Weights of a small mixture-of-experts language model, trained from scratch on English Wikipedia.
Size: 13 layers, vocabulary 2048, 24.9M parameters.
Experts: 1 pick a token, a sigmoid router, a shared expert of 256 neurons.
Training: a variant of SOAP for the experts, 369M tokens, 11271 steps.
Below are experts of layer 2 (counted from 0) of a mixture-of-experts language model. Rows are named router (the router's row for the expert), up (a neuron's input weights, with its number) and show model dimensions 0-191. Each number is 128 + 24 x the weight over its row's rms, rounded and kept within 0 to 255. Numbers have three digits each.
Before each expert's rows: "gets" lists some tokens that make up at least twice as much of what it gets as of all text. This comes from a sample of Wikipedia text that the model never trained on. Tokens count by the router's weight.

# expert 9
gets: "ress", "ck", " Year", "F", "'", " based"
router:118159104117125082080139097155166170119109126200132156116136102073161128127157103175149092157163128141135163134108136151108128135138181146129142138118150104111127109144144126137146071148101125157141117116129115112111112123119154079105140140141147134159130134132114112121093173138123104152127100095118106117148168057171118126189124148086153127135113132143113126130116159134098075125135097128130110102134160126109128103128148137134137121102134137106137095131136102116166083146110136128120153127140109146126116137162164150113140146150161161151126110118076125169122130122168139073
up0:147130100117149101130151125130094082091136101117142092151132126119131127114134141134149120120189115157144132122098174081115115173160112110138152149096118144113105105104120186110121139132090098125137159123121123127116087124139119146088122073171163124126101136128134125177140139138157080090159183133132127152076086126160148112156130130171096145137140121136116163112142141121144148140121078081114157156120132099112092141089144144133161133113119107094187129117140115104098140143147098108128100098102121101125127129064134124140113120162112147132148120118145120125153122091102157100
up1:141171119109103116167155114136119144105126114151127154135119183066108142130104105111132156111144117108139098127142116131127107136126181137064114143144145127108132122144134117083124172116155139145110136126086111112141098099102117098137121152156102126181154092172126108150154172131140156126141072129128100084154091141128131107159103079152164131109133152137155106116139112139122073136156103102113107140126116102121137106120179075136169096104148126146148093152110155124115121102131089137146170121148134138166105136135099188126137131139137165143152132088129121148103123135108122166
up2:160126139103081124128138133108106107162100120154128122125120118149104198131152120110142131133072171092108117142125168144113088135123133121114157145186125143133170136101100111109132167142150084138125099168132120128091145150122124159165112165100142128094130134110135123090142109156108107105156154107103155127101148149126116168136115130130121166139137138156116141128133113145088114124164114183117151145120101100096088153105115138123110098095135131155111111113149138163131118084105128129099121075157152083110129104157099140099110064109114160105131118114145149119133125068147087110
up3:131157176102122133086147105168101145085130144141179115116116136095123141135096139196150108155163106104122101141106147144138151108131110106128134153116102128097085144091100093146101126120128146115165148123152127106142123151129142143137108126089141126105174112150185114130147112167105129102124124118114103138102113113157119122172138136118094123126131126103079150116121110164116122131133128129151125069114152106076149116146105160122133143135124115150110120113139157124153108145119157111152134133166087141125124173126142102148138112100128129131075228144150159150088085133131109119
up4:168125157138084108098130097078130084119119104136111137127142109109165139141141105197095094158072100177128132155079138139129145160099120107137135108147108180106146089107119123125147122137162136193165128123112140114150137102112172168139144108144104105136142141146122120148118121075149120150114140100118122131175138146139147092114108126136112078166116124116128157141146135157125116126129113111096072111116112102110123155120124123134134126128151137130104153134048083112143144156117173171109133141130129143109101143117101130114136114179086116133127120149095143127132126157144134138
up5:136152099118159113145097110147138099134140122176134116128130110148145128099145149166137122126085146125117145118116138131115139131115113143113159125080121132118156118107146156097127114144127126135115120131104088091131109124112137117136092130126159168199113188172200121135165144164106123113079165128128122130105145165131174146130088140113106102156098145148080081134081142106135155133123142145113139129159071110135116145132125090195133114104163134134127085118129101150149100159131126137160084164144122120120094121121095125129118125108107149125140116128138098139119066110153126081
up6:112141087093135175126147114125138133133152131141131105101139122122135107160104129116134121141099111152120158129142164139120154109143135151087088139099125106141145135124164094134114140173130123155117116105123130152150119130139153178114120229101093101103163148075132129140129076150140134085141127154099133095101115100156147148161121125151113134084136122094139142143160134175173079159158123114169152178117111114126101122120144134093124103122090108097132113126164122135140160141164165136179108098139133129130115128119152124112147126156162071133166134145118101104111124091133127117
up7:132114126125117125116137130138171091145130180105110104131136142134182112091120098178100117120119127141088141120091134168082146148138144098130150121197151091098095113138170112123118124143137169152162111148112126127085131134094157086108108097105149133124118170150156093129099108127125094134145093115122119105125093099167144099120144060153137094139109110168127090076123078162136086115140140125129138120159125124120096116135107120152117105078096121097137138132096118143101125117108173138113121096124147160087138162111179119157131136120119141104131112155105126130141125112119130114
up8:124155133159138179103121102069133126146101105123125170161151100156160101113128183135150104123130080124117084128153130116132158117155154149129134109145160102095134128097116126154130086147122166128193118085125122148115119162122164115120146114145118127140123155128135126107159156147149102121157130173141128098136126137167103132136141075133134147105107121073169149149132145109156156146088123099180121142140138127105146111150133152079123141103143100141149128170099121082162107122130127187113110122125124135070119094096124157101163124145145118133138135121081117120105132116141098157
up9:122144140111149114124124090128151138106124172115126098150116117096150152126142139105142116167154111142130141158140114118133141094123146126126087134134165159102124104133122097157102092130175129127153160158112155171114151142085103068153134156134101113098085114131112131112070119175187166148134096131097128153130115153157127164181149127163204131128100144120100155137146096111134112144120140088125125132131143115134124156143156146091123158107165145132134127131120143126126178157128127113140087150133070128131101106106124159112121107157113095157094119142098138165090142146153105108
up10:079126147106144150133138140117128131154124089123180142128162118126125142150112128108100139139121135095146123157089125135146164132109103118155152117072174155163093119118107159139160139117135168170178123120117127119147073115106105148120112155120127124131143126125127093140122128118138123164099101143118148111165088115126128137148163122154128133120073137189093102117130114120094120142148120131123109082094203065129093130112126126137132110139131142108158175095130147131125096183059161142097100150091114124128137125110112118122162130122145130147096098161091124111118143145102127102
up11:133152108109103126138137130090091113166153168140170149142069112107093153082125087126141125121104113132122166147101107140106156132123129147140161158138157129109156131134141100108123109138124128094111142145150114163142082155117064116093125115117177122128115155083116138121139109111157135111117180110162120121103124106158103134146140123132140142122133072170155156110120134125109113165126154136115125087127123134174138127110161183142076151146166160096063127093139128114109124103122123106112135161152106144131123128189137121113133111121121097115087087144097099109127131144144163111
up12:121115135115116135120149129145091131129119127168125108109109128153121092118104105113128122136129156121123115144119129097163107110181122139115130126105090114139126154110136131113134163129125137151128138133108130121147100130097112187082107117127110156139145115078132100139134080128154082167088106158138158101152163099128150151110130195117120096125139171155116131157108105137141122173173161132130109129162146133168129089203126158154103104091152089132095115185134114089124125155121157151100144127129175139122104103144114140166134117141141120098171158121133144144091120129151104193
up13:099185151118140154094134138139092136123132111127165151107128133108100120159142147122135126103122135168101110157129134144160108161167129125125162102115131138122174132092144125129117117167139108149210126161168119098100110132174164138173093124058094086118111156159143099115107156149130088156184139130140122104135127143136092155122202116130153104164133125130162119126189149131139110126133097137079112125108132123140124165110071145136148133128152163148147129129124171154154136139124116116117134143139137099135140115145126128159146137133158126137112142104137104149078118129117139112
up14:102123118115118117103131136096143128140148136126132149173146149109151111137123114110124123120129125091133132143154104107104138108156136114134135096117126089169138120141128108088138081102149109107186156141149126128070144132143116149162146122115105088101139117090145120109093117133140137120143137158096146137121085113151093124100080117115138094149113128154100148127109095111085163175097131082140162159144153117139092114087148150151142095158103111132109144166201126188125130102122111096145097140130090131147126114160082095064124107121099100098121123149109101116092128107105143107
up15:143162148127170157105092127062116152104104126153140148138139109129127113134148119118113171136087146154158149093162099122165103102121164144109144146119138143043125111120129124129115113170110173133086107156172122135111110145145119146128127113189130159145123127083089146130121162148100099139114145114159192156109133112111135151144101148093090117140154108133107144126077107097099112130114133134070119148132120115139112133158112156164142134105091167145117103118156135145114130113151092137140126133109097147121140155135122120145098169179100128131146140094145146096124127142123092123
up16:184148154147148125156099152144119163112161153140133122118134124092145114130140124128092107153168161123117102106114166116166187172109109123160118128162145149127112144120094158096088148085095148165119121112120155146126120158106155148137163148174148124123132137109121093125117138140132151107130107180099134130153143083117109146142081162139153134102089138078142120116113078189162131142134144160104131129098152153142133126137106123140111076109114067122155134125147115159164118115091130124120145122138157137081126129138106164102132168158154139133129126112115150129126178096139111133
up17:123176142134108114128110101114096174107104086157075156176158108091110144137177080107143117125145155148109118169120100081163132112128114142148120079119154109087186127143145146129130094158129116146129122136133147125120080125123124111099127095126130104123160115081091148181107161098112086192105154099121133118114113074151122126137147148123145169157137152120128126109146111144148103144113117127152159135132138177106136148141130126134136113164132108127130105144104077099089176137131140106128112120128105121088149141146126160126107177137115122126136115138118139108141104144169119143
up18:096111134111174112135124124136161152115116174154145100163114113079119097095077096113160125108149148166106151141101119130137160138157166145155123166135158108117140157163087122146105116136103119121145111107138125148096108136120056143094119147139138153128123117154130088129133126135115104184118136158173143100143154154173147148146093130142119122150116121073174107160166113159061141119142150135122155118117109119156094113143136108099152177133098107125126156159110176115139142154096119109135108113106125100174141163135144099136112101117173138142114114138132123106118109113112136143
up19:149140144166125095114133127133125124148187108136111125112168114094072168071071155108113163112158160119083128116082118120146085102158104060146149140121161124097196132117118143134131113141139141161126149142100095141140140133120142152143099129161131125142151100156160151107167168132124096109081136133149104073115144124118129150108139151161146100121151172144080156136103132131126126146122104120164171110143144147146137133142100136133114146114139131111106087152119091151138140119127108142131130114128130119108128109122150156097115192126133189128105124127140118132107151129103144117
up20:132134094122147132138115129129160111144145121156123179106160156126150125103152133119111162130150149154123132147077136164171123151136138166167112099159094129087135104105113124191148116157067126152107096128116107159133114137153137119110126110125125123121153132148149169128071153105171113124142118118108117151130094101096139101077107131146109086104137109138103107150107125109113113097173141116110134126158147139143169088133155121130140126133094178097082131150141095116161122136106145157067113116110119106096133080142145127117133173132120146126171116180129141121138106163136111166
up21:122159150166137142101110122083144143114143126163167119152111088155166103160108130124142177162164175117110156186157135142174079133146130154136116127133160109173095118148155130111135118116135130079125125099089114176107130155159146110123135170150134103115124125137084129102145152085138154149120122115089120152112146095096093143109166154110115095118137135095142115114098126128169139151124107087089137094114111150135121169109143131131087119113074111136123133174121135141113121109173110124138158123158156148157123124137117105148140141122155145174146139147091103148152143139088122138
up22:140116114097095129145118149116141115171104157138127105146161137069102141076126179106137131126110156099155138138118145108116142078114116123117106119137144162111104129124162135125146118141118110130091118140076137093106127087180109181148159149194145141150115121134111113162117137138133105111184168106142120116123107164131127124149154133133166138191123101117121119073152105129123090136111113092115109156108157144156139167153123147122145150114140128113152158152121161167101136149138126121077094124146134118095171141119150161082136130160119151154190134118140134138115144131141152139

# expert 14
gets: "ed", "ow", "w", "red", "ing", "d"
router:149132147141121166139142110107117133166130132147125152142174098117125136130078118091123074107177077117121104144131124146111102145119128092161127157141160070159155166150124114090143134151129117113148122176134113147106119089121077149115142137108147131168151116166076115128129124148151115130142123156112106117121126110133172151084147141127135111158114133140113144122159152161155114133132113116104108104120104101134138180130128102156138172128160089061119096157139122150111114148143143156146141139171186104130087084103100154092092130111152161127108142104134111106114131114131156138
up0:105100139114133139112099147099112109147129133129120128119156117108114163125118108095170130149125107063100130137115109124146120104140146070128127125088083110137150139137121129134114106135142191161184136152150158094142108154141090124101102119171134119138120146141179108086117139135162149121127111131152132096127125103140147140118100141099096146153121159107159118151148127117131091107126120153115136113095134123116116185144122146138085136182143145122131144160179120142100109113122088155133112109057159137160148127120075106141171097105114108142083152157137128145183116168131117143
up1:116145088115136149112125075102117128145144088099136113119143103113196131132164144122118166131135159159163148113139187031125125156129137141109159134107132147157134158061106118097134134161113113086136128148119104117078113102113083139125129089120153104165093127096150154138155108123149129125140150140125106064146115134128082121138119095139135149160072141116128128122125138128155147136161192136116145121153118110147140159107147100115136145118123146110100089111167130087139139130146167124129133126147128097109145134144113107106136151122118106163137117137111125131106091146119153128
up2:115139152148126112108112094106121145174103118111158112125164109144099112142146148107115098128127130093155130115096128160128126124105151139103133133139172088124139119134143152107099111125119080155130162141156158125115120127160094125148089124112144158145178116121089113148155145127127158098118135135121108139188117137096138125153091141133188113147164114126150118138126137157129087129130170121141105135130133103130126157125078120113148146156123210101196089097131138134101139105097108118155131141133123077154130068148098116144124102117140072137123132086192164140137128114142132109
up3:135140152142119142148135165111071120109118143133143129128135124137129131118140112128141158147114093103106140157150112121127109106123148084152142167123156138142160148137120135095124121103121138105122150158168139175127121091158149146198120143107157158086132114121161175138119125135149116143154158135132152130117107089129139176087114149092126137135106143134087163187140154114127140141115111125108163169109108135140140124166148201132129170136111115167129108130072049124098172111146135125138119112140134127141177119160166169116141118100144149110144120156141095129138166122163133105
up4:135118100111100149128140124152105124129137112139102096176084143127138141158116143132125190161164121135122131129134133164162132112114132149126121127182137110127103103146059123134159095114123103104129138145108133121117125181133163146118121142100103131139150113124099123132122152148143066123138149155119130107154203144129104131123086071164136118153106136101098125122120128165134108151139149081094130102118101135147095107127102102122126157148098121145104118116114167130169155150120143125138113162091134143114138127152109157157099205160144133109101160115120191151160117156124101120
up5:128129115105102139100106154147124110104145131144125116123124164121135154134121111121107072136093104122131115155148087124162159101147115077175061116171084110120124135105128155112097139127132112160143068121101145131121146104105133157116107116107104158083150128156137149144112160122107093156091120139094115149147133158127091102136116114177115154115119123174115163100123139138135091162134116108166109133122117122127099148090115122104133161108102130117137119117167130129086127161123117123118116153107176144095129081142107153100067136130165076101184127143099085139124120143128121131
up6:162173099119138126113103133109167141116106156132073126133125109105135123140112117113119111157122123107088141104088118124123157103099170167110131093144135119166131086131091151106139106122118106094113119102121108160137161097153136161165152144095141107139079160140149104157136146136162153161122114123146130130080158102113174127175098119144118122109063115094118143162137114142133132161101093086145119134146135149104105150085142136109174128131147145133138105112147116146108107146101113120113147172142115133157140108159121081109128065130108121091131121124172168153089085148130140130
up7:134183137109141122125135139146138120110091103144118143124153133183132125144125099152110144138154108106120122126125137130108131140118083088147147111133086084098114109113149101098095166131123117113137137100134157102117117099164161117136155140149101169117170186103129158131163147130122137121131169142109103144112105112131109114116147127168092174157174129143143145139121187172113149059173084118135156129097131090140123138123111149164156160127117115111143110143126136112146130155141151148161153090106132094122114114174158132149142119158124118137080106180095093135153093103151133116
up8:087139120129093120122084113066088120137114116127149166142124132090155112093100146113139115138134159098129182106151068134106136156137138125145158097131097154123117143114094105111122106175083173119105122156081156105120125178139163096124129140139122093142126124120154114098116118126126109114162141103161148150103162134125120089136084097140146139149094129082125121138135105166164133142120191123094134136158127109125140139134089092109073124142108139081147083122138133131124098136117104153097117119126129134099101106148126111078134121135138093151143152125120152129126098137156153169
up9:127119103134129104118108123121166131110103074082112115107158139168128132161145083141121178165105134119131168171113132112115108113120142132135156115131096118126086156131199145123118142127106082150153122128177110123154174119138127140125122096092185131118145156132060131179140126127150169134128181123141131125097146168159141142155110149132146147161118159144130115137101126109086164126137144119126161161121074166157132176158109131136119125133097150101128120140135146103172121126152093126120116121157141142133136163105134101118109165142149111139120094140117167136146156133141156167
up10:130128131172070160133134142138130111130100127125133142112166164086121108138145140091137116137140120129116148128143134111117113128167144130182121138086137123127139145119086126070107101080139142127166120180153148103120101111144113135158152102117149102139120154188093139079130149138147119123135120105175122106145151145096137132136186150128152123128140141144140144110181107172160116105123106132113104091133130137141109133110134103147124102115144076151158154076109117144131122123117136165128140115153123143122108103125140114069090098079145166157116159149123123117116114041130122131
up11:116145132154171145079105121127118090114091126146138137162090096153119105127161149099145126130111141096156125114131178142122149155162102136142141139102118117147173168113132176114107137150101164140139079165167114118125068146152134146127124092086151130128123117119112129129153069157116092149140140122142091118132117141131111097121171143129118146178147139160127108083167140162115132113130165141110128120095126159083151111171112082089131135134135095110141114108115141136091134111121126113067091152109145108099131106096115143138148121123117128143134073142124145141170102173146119145
up12:183120165126104114106128125150114155129125120135108146101154122098120098139144086112136112122117115112140128179114099147128060141159116131175149140151103164142171120147127110075159137136097124087147156149136137116122119138126140152188108139153157140163099127119094160129135135107148114099090120084140122090127150126146135116115122128157138130160137151135120165110141129133115077103113132125080117133112119170180143129163110114155130131124198133116098093169132148113122155133088131141176125127167147126105113123080086113101140134108089100118126157120149077128129114123100109167
up13:103145094123131179103106119105116084109142162106171104163143133091096117140136178134145107137122183143169143139112096071132130123100113173145160144108099090174121136137107151140135147157126109130136110146143088161163146140151133133098086103103100135165121129121164168154074141129120098139110139099103152148122100149129105120120154132138101121111170116091109113118114123150131190125115105112128114122148125103140124137119109154086133134131129114158163156090131152126142125136138109108132107149125098066144094117148177102133082092123105152143183098142144135153121128141128144127
up14:122136112143093118140164109127116132199119135136130137147111208107162077101091157127163128119181145159103097071129139105125136139136160134169131141128155178121137131109118106142162153166145130143126193139116112149164112098160121109138130150143115142118110106098119161080142132114152121190128153119103120135097139089154101138096106108160120143099131106136115151094141162134123146142153148165134123121100161107134161099136118121115135150128133087105112111122109134111111162129105132058122146159091126141140125090112113138139128138127114085125163118121172112148129099139129129126
up15:098094146133109150121151089142119098104086096135146174112122127121119094147132117114111130110124159118105175144110109094090144145151120102157143098103166137121134154148121113128119153174080139150159086120123156158127135163129116128135126136157144115138138137096134126098127106138138110109132146085129104117128207142162134141128102114093160149150118121172186174081169174089122077129164128128121141123115135120146133116147097121110106136115155157114134121122124124170112166148136143092146108161116153135116173119110140103142145080127126139132097181128104120109161147135071135158
up16:196085139139134143087122159123128132137103083153135152129128105093087143115149140127145134104130079120104152139119123178173130101123154142100109139159142103127115198121128131167078113149174117111126126131174121161152088119136187131147140136138130136132108155171101132116172120117154126119097130112092123099121127104144092123130097115103168118134113133152131161161105125101137155117130149119117117127131128095132094176136146142135115128159120158145128125133139122170088151110174099138148179148148147158099105116115104111089163151147109134144116115104114159168128123139083111167
up17:145139156108124158110124136125133098140113141129127150130185104106084144141111152136153105129148111173138124146085163147113077109140121147099121128100104086111085133124128123164153125160109129129164088114197142126128086153092100108107128134132123094127127094185089094130101083144122148145079157134149113102138139152097142138126090147085125128126081120149118122129121129121137100138104096156077148159149166106074139124086152106101141100162151126125145136134139110122155095088137098147111142091124171127151146106137129148182121128121136121148158167147145152123141125130145115110
up18:154071141184107106133151146114106121119134134118146092127155134128138117179111153127119117149130115129116119121163107143146139126107127112118052093081150139119126173122139153086092153109103152152106096092128109119152157112132124146166080124092151136125111141139153119128125169133105151153085104119108091151102085063160121172169117105132117115124143117166105143111127134187116114177157115073094123092152120107098108139150150137147123140129087142130122115160126131106115152126120146126138101190111168124138107118151117103098142139105135106134114120135123092140123101154124111124
up19:107135133171091170150143102099122149156137113142142133156149078128144111154149107123114162145135139122159165149145157148107148068131099112122183118141111151121119168060119097112130110122069129133127178113114114129103107099149113140133116158150112123145117174118153136123132120112130146070172119146124081091127146132111133141118192176133123123134140112122085111150132104130134119142143090085122157166127107144142115135109144129123107117152157105136141104132177162141112119139110074142127081168116106127140135105136121133113083127142178080126128108114128122174099107135114118125
up20:137100144105141147174088176125151134140132125131177159150134107102135131165153140084150121137194134110136126155107091129115094109121160133134151146173143124127125105154073125170165160179141124132146116164155138129154168123077150135148138141118123101139115090091097135109119144138093112143156134148084147116142099180143158139101121088096122165105139125107080128162121116156142118130137091102125154100150118143107143159162149117123127121147126135097111173168113126178108095157112156126135127107144160126114117117119140139126181114159148117137139132105092124130156136148148149088
up21:144107153134151137121120176099109136127147098115117120129185105147096131133091141123150105107142126126108111144132153119100119089098143111155133153150162112115141088165129099116151111135135114105115134128164120117113111129116135170117146099161102137134142132152155143141137108116118105121109152068157139155153136090120158177120134134123123127126086142126148159162081113149151130115113121108149138146119118161099058130141140122125157161157107036139130151149136071146104057147108115155124144126143121130122117096102139128089150163149109155133093133113124178113165128090085109150
up22:134147076129102136145108149153143124143123114124165134110159146147165108072153133137151110148124124119107117155131161103156107091111154096140129120107149106108126123108115092145137144155137152111141160114139126180098102092143148131139135092116140147125140136121111096123153100115151113128165113109140137198111140102139159127110171138121075149088135134191101162159182177165127143143109149132133129128169147123122166158087168146136132120122113152124152136140113140095104160103118140144150143106118106119084152121125139128144156175097105188111132142152150181120144138077130149156

# expert 11
gets: " of", "ing", "ic", "ous", "ed", "king"
router:144143127106083150109116097111183171128133131124109120123131116136135133147108111129152117139120125111164093132102133176139145120108127098160115124102115147158144092137095095129151099131101125122125099120150120129129145107156111168137144128133146103160108125134131110125112153093171118130210148135150067130164109077160131139151160086115113118097099106111151131169130138072130078123110111115145075148103170138122151175151170130118143157151110127096169142152138144133141112135137162108117145100102126123138142105117101077147143138132105104111129112125122182128128145060141158121
up0:153123123072184103140113132121116145126114111144131139134147128122097130113141153128108116151119123129154137140091169153112145135137072150126140136108139143145139125120141122141192070082100143178119133168114170142149089132131113145084124116105117143135093141156127150145126114126094179150124128159088165094101156140107120160084104124101108144161086137113127105110123149125142126139135163159132137189089093125121136111114128111108092164114120122141085107140130138070085142114124173134153138111090139131169087123112145132094115090145163102147145142133104157095149130152114118102
up1:129144120141145161130194148150181142170116125130148124143173132146095160152094101119131137113084139133143139117134118146132168104133157135069169118085147134125130129090163152156111080120144149073154130149110102131125150097100089169109101172143112133160135134101146107136133128110125157126142129092127101121160089084116139129106128156121106130117119123121145120129124106108079144142153137145143179133141136136095154181159108127106111168057146138138156100125125100118126136122130131127105115162100117138124156086183096104179128125134124084128140125132125127153112098149144116140
up2:139153135116133134150105127152135087142160126117152115063169136137075129091075167127178102138113134164072139112133115147122133114129116106143145105146147151127150136158134143159116145124151168134157152156139096117148123078092158147169166098082139128100120123128133155128142107117154109106134126204135129105165171128141193135149134149118150165103130154114167098113148112136105131140167127139150118147115123165167135126113068136142089141135110156118127119113125169117117115104106164125109103118127157123093149117146114137126150127119110113162074123133138179133136126132128133095
up3:127130079080138119108146160120120159111113155114131172140119105169130147125083128116130127116107118153163120129183164168119144095132147142141139146149137114173163122132135079117138130162113093114118127114147150134159079127126136132142147109100157168123140118103105131181155133118115154150165109127140116116144219102141131143104131131145122170146135097151134133123140157091122107128082166178094109147105149137161125154118136147109089176168173121082101166118127156121134109124117151136129131124148114133094177121153083122117129129119110105145100112115129144109147113131152125076
up4:137108122132116140117104092100181149121140109156115129145130110164107093133112119085121141128120145158160117118145111158090153162148140122119136154093092148085146115061142149146131134147159187135143110119124150153125131134146098147117109172123127155166121120144147123108167132129136117124140139122089117137140114144102094139176144113161106092112145101120115135136135158102114125138141102114134121132135147104118102163143060140165137152121173152107135112164095107122095110145186106099077100118090145087075109128125125140153111160182147156104099141144134104089149131154126172104
up5:131147142159132115121133099157128144133124154128129127156124158124123082145130122130175121144064140112100122136147125126106148102128137124128099136120116097165105130112101166130128092101131118143146166120150119142103164177131105120127157130096182136132148115139147091143112081095057151117133132119111147140153132126126139113144153137140149114087119149128143157141129150093131154100123159104128146158097126078101127142175105108117112119152152104099131123121140145132149090157087115168092072088108144146107184115116145133192146178107105132085171129100152138155134104102163143097
up6:152136147092157133124107088090136161131128173156129135132113134115105139131119124146115138118137105170136105139130111121134123105105140120052154103164142147129086134106154126137166117198157154122114113114154142097117111114137156133123137111140151128105123147122158121064140158127104118090172089182069134131108105092147154150152083158154112139112138151135083090114110111160137158134152104112104082121117092137084123112096127096125120140113126101147136106105100118186115136131136126132071097120132139107168134148094160165128135155114179114150132145115128123121126132099120135142
up7:171112179129122207125170117129184128167139152150130117102154098101110117136113136154189088146142115129105141164117121118153096121136137120120165095145099124115118121108119195095116110144129102069118130145123109109127156167136114146136117152120175112139124136153144081098163148162118127125117155139143132136159116097132109096136152093106136133115119104144144078151109122117149107104152148102133107133118152115128071171143129142138113154141123112165185110083119092144143128129132149134133122132156135127143153108122132154118091086116103136160171115099106137147157167156127112136
up8:099110126134146138135133104124136139113134166149110150093098115095125127120133120110162120158152072104133142113093133090127118111147148157123101120153123116155121104144122126198121124187192124120114118094131165150068165108103188126130141086138140147174111103142146110162112144114122142129126155172090086157171116121152142121118124137129089116137115103154112117093084099131106141153172141137089124137118160133146168105133162126137120084143145138138139139110163147158093110160105142100108158119148130160097105160150143117121147159118128141126145126158139111082158129095125170124
up9:148176147093109136117124128117174166127100113173143176158118142156103155105122131139091108140127104126164083085157165117127100121158104137079117126131146159125099149130084100110105090113127092155136128077152138114138080106140170146092137170142141109153150139142145130159108144143164160156134132135171149159122131108133135103105109135142096120191122159119121144150098073151127112099172147134111132119127112137167142153131098105072099143115109145095153122135143122102152090149105168114137128126114142136125147116131119089152126149121084134139158129122105167112118140128097099119
up10:152100106108125139122104118115114100160146129094107128110086143140092120093167116113100133133112105157143138149131134155157138144122102083146140128102083103125116127109154104167137131138141121113104132134156148149144131136107104124088132141125117098145077187106087119126140105153109135133134101105171106119175145113121113148152080155155143082153107161105126157089129149168131184090085113144096107131113101145137142190141124100108107131115155129156104133180186114117100121142144087088130124145121124118084145099167143141111142157148175161159144153118104143143114112136145115131
up11:133149158111146152105173150122158144145154139103106101104100127173106078153139098098163121133153107119148074086113128121125126117156118101067119117098116134133106121157141141113132147130101117109154123174087141188112120116169142127133107047091105099145116143149093152127104142140140142128121149090165124127129130107099120120138167138123087166111114132124126134153121119160110144148170120122108121085107155123141101166141118158131139132091111174135138119146143128132129131155132163148086115144159157108099104128104134136139121165153142141097085110132089139138125125187113155085
up12:163115135144102108111146160166128111144137125106135117125150148127150163138126125053091144139137086147143081123131125136120161165112127152154120111122110156126160107125133141127107105126100123141127082113162178132127100111129097097130135144082080131161136147178140111142128136179106097128126150123096117151154109156115104168169099155074134174134100131128108109151124149104108137143126089091146117156139107127117105149118139135131151150126117090135174100074101137132132091127112140103108108107160123099136127117132151105148128139189137124063145127132050113142126132137132119153
up13:156112122134142108140106128102105112137085133133141132104148146142099168140138148125131154126102144193123131157146179154106110136146148071166130107123102086151104127113132120120135141123154134149121125123121136139115119164146149146113109152133121098131117137104128127128108127123162097145193141113140138134119115146183098167126111108141141138160127077081107120093082081129111102122111133106130117111118173166113118160114156131147142109117112127102145129098099055154111082144149134164133135099129134078113184109117150123143143143147140135095132125163081120097120170089161080097
up14:119162124102081132094118138129148122139101105107139170115122140141097123116140164089121130115157129132118086101155126117102136098102152149130140143108123147171140126171084121113085156141137157171107107167117145182109087110072077155118177140177125126106102105127128112116123139139115124096147126139155130154103135088122135133146186098120105120095115089122154134091144141117129112159138142160193127128130103124105123133101174127120119094111115113101168109114182096122157122163115118118159137095139167152114129141102093141099154108122150112104141103152120087086139136124138109112
up15:131117113128106108162109107141163107136157109107152131143094127101196193132129105105132109184151168125125147120114136123156116177131130074132085147175144166156197114111110163174126126143097105141101118116128183133139162101140091100134126129112125113141107119113119117116138139164100108123112096127070131152147075134139160144149126125085110118147118120124104143178113141111143135127098145111113133132181120118142155150154114112145149102136173116112188145125115147152128130130117149153135117129153113089142141121131128098128131088122165109135111119109090171128145165125138124141
up16:139177103113098111155117124137157129148121107135137108087128147127139140115098132129183135172162119081133133113150147180092178114156117173093149141105089132102127112158155144144103127156092153136136156139099078111122137121099118123118136156127152110114136109119117120109090114123108124104148080130155097106111131098123159144117121124127090082131130124110118114114156108101121124131126100080107108120088116143117128125093128092103124116135125168122143211211133123130130130119100182166104113135124105144143159145147131117123110127115117192113132128127164135109084116129088138126
up17:174134144152130121139149140116138117171100104134110114144104110106131120151129131145144098156105145131119138116120141129159131079175086103092130138112164104120128138082123115149143155106157102117098117117097115091113167101093157120141145125156150129135068152110131134138172105121156099169159156135140114140153160147127163086140109101172128103121144116137135175145163127159144159083101081130140124162131106129093130053127176137117073111135150133111118159133125130088098149165126133126117150092105141113119099112081122127164125142145131133152116193128103134112113149098149138129
up18:124087109131154101122128147118130098090120134165105110129101143035152157161148085132133177131130067112132120133095104152091128126137143179175116150146115101133144096142092157137129123132125143120152120134145144187151140165087076128113140170121083107154126124121120155163157160134117096136144130107125100103123061109110091134097138128159109110128125063124120093099127161142157099138121162110129122134128149141136092131116083140146080120137139131148101133143113146148175123110142115131084151130125113127141124123124156128103134110150126154138124130165104124109120162116122110127
up19:106129151139098192148120133118127125120111131156105094093135126166100151156101124161109094103062152116133115117159113137099158112120135103115115151143097121154102057101146171139148109114143162118168123129097122119133118115086141128095124141129144092176141090182142107124124138084115159149190100086131157138155127121128133111138153137112119116153090135149095149089132144147145120098126113158155124142162133054126114142143128109122110123169102138108146112151097114193148114142170108119138151118132089124126165131137125091110113144144106109136120097131115130111155125111114132149
up20:121092152149100175149127116110107138111103133166101155127131178127115144101114116126131122130114103126076117104137173115144144134157141156094120138077125161125119112140117114133162142106117166143127099106068117168133161110205106113146154106118162108152137125118112126178160113144101151089116156133158130152096107119170180111128120123122094111142146137108161122108101155110109118107151113125112132124114160126093114159143148109143130148119115084158138112146127138100116179135126170111079143094092139136123138134071138115101163088112105112156153137144099174169150119125143126119
up21:124131121144116149076124117159128149089129136123131132131163153167138136106148167140168105129130099131147106147167157135122128135121095105114109147155100156138126116150137118075139122113147111099152098111101083145182101172153133136157138114157160112142119147182152159158140122113142133139123117159125146087104175141155126192101151118112120165132112138116140125137105119120146120161100118182124102170089159125134097151183113118142096141161143163121133164107109184125132162138110140117126183101113123123135160085128083124136152099111089114126098160121140129159125119091149115108
up22:120146097158107159116126159163115158129156145106125099104117127120119126127142133103098146161158090089146140173104090103124156108135134125067147172145107158155160103100134146149156117136096106152091070122141138120122125151123140091143145140110121158098122171106116158120126133153144144137124155101143091108165108110155106126158114187118160110168143112112123124103135114134157171149155102132095122124098141113167129101138122148137147137121101120127167089147149115122110099122142126075094117095075139129076088159110120136133099107126100136130072142156134151147141115108170126157